Experts of a small language model.
Training: a variant of SOAP for the experts, 368M tokens, 5619 steps.
Below are experts of layer 9 (counted from 0) of a mixture-of-experts language model. Rows are named router (the router's row for the expert), gate (a neuron's input weights, with its number), up (a neuron's input weights, with its number), down (a neuron's output weights, with its number) and show model dimensions 256-383. Each number is 500 + 25 x the weight over its row's rms, rounded and kept within 0 to 999. Numbers have three digits each.
After each expert's rows: "comes after" lists some tokens at least twice as common just before its tokens as in all text; "comes before" lists some tokens at least twice as common just after its tokens as in all text. This comes from a sample of Wikipedia text that the model never trained on. Tokens count by the router's weight.

# expert 25
router:529519489468528449512465492492467437477504551508493512514522497486526494487507512485509493496532519498474519550518476506480530530478478498439483508541495515500516503472490493472547503518520522495546505474508460508441530511479516558472502486467490519493507495507556480528455522486489479483539518443518479524481532494517446470503526500469544496535439487482518472486499510457539509474467
gate0:538497513508492523511486463453491493517480555400512478477501530569497503476488509489510455493496514530478494506467496486458484558503477511474526457488505503505521514465475471495524500513563547492491510455481524500444534502523545492534458479507551514526488499514516511500490507503530505470517535539544508502516478476472483484523536489525516511493517500486555524517479488491517495468507
up0:546502496478460497485492516493521518456484543527442477452496465535502512502497489502473510526525522529471504519498485465493566468527469511511508505508509527519519474502481481510494513528515499508549514486521503491532508537521472475498548502456489504473538466505513489506485504493519471546497535480467489479510504483520505489480516531506461519465517487501495450525480475461506524491502
down0:499534471533487538500508533472480458548458476478520442497491526478513536507477478496509485486496512518484493499500517484505534455480466499495504520485509490484508521462478543561482540521458512516497507481477483518489493510523487493474502520503562520500466453535464523496531510524479496523509523565487487506479496469522500477489484502474450476468488508513540466476501505547502445489515
comes after: "-", " (", ")", "–", "|", "′"
comes before: "-", "\n", ":", "–", ")", " by"

# expert 23
router:530532524486502541503505541500529519522434500477467487452503509476493484487463473476521556546503469483543474487511533508476507495539502445524489490501527482496501469505523487486512432514505499506488469506515529495488463493463473527543490548477523517513490521429483520490494460536540506509547516488465512515529530497477506547504486492516531495467514497507567486506513488496482510504506
gate0:503471474505496479494484536534492497495538478475483498479492478427535505497514507537500507480525545464494496550497524498521518542515486490492508508497510501462494519510491516529496443546504493483528443517545499479526523528497514510501538488534499553532536503504527510498487489506470508476490471481460506545499501498497470459522510509479546505525513504502499512536473481539497490505539
up0:511514496466494536472519466494505492494505498502490488534495524450514526477476507515490532523494522480506489511490482531461542504489527491488478518536486564498527466509526523453539505523470519457506534490470482584495469487488504514468471499478518497482484509493492476485495442508493491503481541494543496470451494514483540476513516513504545510510491498510513511530511462477534466524491
down0:496502508465521523455505485519498487473519490470505480491490495460504462477499472482533515487459518531464519472464493493528456476540497504460530514501499505482539471497493504479504525515532499463506524539505510472465484486498491510448498478529478476486504464478489513456508490565536497513507523512470496508499517526548499479492463492499501495510493509544505540509477515464481469532491
comes after: " the", " a", " The", " his", "'s", "The"
comes before: " of", ",", ".", " in", " and", " to"

# expert 1
router:467528515493475463489489500481509481496473494495540504552473534490549501485511497483461470493493525505450423501529504513513498502516524497506505525483528486485519533428469516467501453492502526521519478480513554536524486466469503493469550494505503491494534493463482545532488509448524500492515503508523493499457528497501490490480510459481520516485492503477525500481501459481495514515492
gate0:499513514526516506463512503480470573484472467501517507532522525514501482479508502448497468495499497498468483487512519459495526510498505483472488525531511491490560503515469481475525537529498482464541524499474509528498486521505519459514524476454515456517511532537510487515490505468517461465516488509494489507491527496490509539516504505518530531458458503524460486468494471497498473510503
up0:466538509488505494548504529470467480546471499509476474503462507497481427495512466492485489456514500483472534499481512493486503506512457528494492539471482517523476494502524466492520500490553466514496466503456507518485485508523518476501497456528494517474487515477507510500489487561501508481463504511475482506513536489519512528534501468498482500517552566525495477518481520458528470508526
down0:482495534506487457534480486510524471492481549471487510487494495489494538440508493510560550463493497471501523509443519469496505495483492499525495505496504497537518497483492460499551486500474490531496431494456483487496493461500503493554514503484493490504558514512528492526529571502521492512510496494479480494446477472462520490521505521534466480449472449519526518501515470490499536539496
comes after: "-", " (", "–", "born", " =", "("
comes before: ":", ")", "\n", " (", "),", " ="

# expert 7
router:540466533478485467528468484494498432505472451519472514513513448507493505528540500524501525527452532493517536502494518447494522524514530510513493500502515511484508503424511534536530539458533541494522456470524510500509513465431524566510553505512482487505509488475488541459512502515545546518522509527549530468500444482482510494521489486491505498511492498472533489479515495525505537486511
gate0:481548545517485517517512528474486487481509516448497468465515506441501496547509529484496550473486543477510489516480504504521499496519509498475499540478522507501453509420484551502505479488505574459523460496503506468542508522457545514559510422524521480475477520519472499499529500506537523499475517496533519464490518516473491505513513491503497515478525488479525501510478509511514465522485
up0:490478457503519526504480527500477466513463499484509506505488472501487524479483512483548487528522488491485521481516513529510495499530485487464486512531488540513555521518507478549500484519526487525484510548517493472473531489523513493506476486538508476481501504542481465477475490530474563525497545495487505545493503449484523503529474576521470493513452492498477504494508501459513506455474
down0:492495501520543516482486486496509511460504511459535480485532489526478533510502483478520506484521485487500453512471498526489481512530524505473491494475495439497589514519503505553468495512505508540502524540440511518474509483483527504489478541475455496485464513494496476463445461544509544494532492517498520518495524543538492498498488483490475513527461499473514479492516524478487524534476
comes after: "|", " |", "–", " ·", "°", "/"
comes before: " |", " (", ";", " –", "_{", "\""

# expert 33
router:504490528462502494475487486500487486504523453510457483484499543535500509534542485515500526476503533499490471477517463484546473482477506534473476548458504522487495512516495508498503537483533479505531481496503506509474521511483511511490463477539489479490517487481499517452472542506507477521520487517432548512525500506497475498533513505496473492478421482491499529495462545518503484477491
gate0:459519524458480509473492454506548519469490470452474472474495467475490542546515528473541521491474529492518525509483515508483496523491496496486487555501499522518507511523489541532565459501507545489492499464505514483533522547551518510499440483473506483477482492512518520507527545493541484485526495499532515526548482530489521465511447448505515475549458502514525510532552508512494505470543
up0:511540472545476520507507454480463494521522493524483511503537448479517529503521500485486495502512489500497474517536485482467500502522484474449486508488469503504517487507455523486473522489527474519478487515494471447530494519523515524450480441501481428493506539518544511509522534471479513502476478456523494479497553539481492500533540501484490539483491473509506534480492476491506497512475
down0:566507521540472474505504480480484505504558466474498475471472486507521477562536503496497516500513478473497540475471507510478453507496480523500472498508473488505544515441488501506534503472487470553528496490556519513500479468494528513506502466461490454510439463533525484499467486523496505508526475486485470511511491493517515479542493460551511441464465497514512501537525506535483511538524
comes after: " in", " the", " of", " In", " for", "In"
comes before: ",", ".", " and", " in", "'s", " season"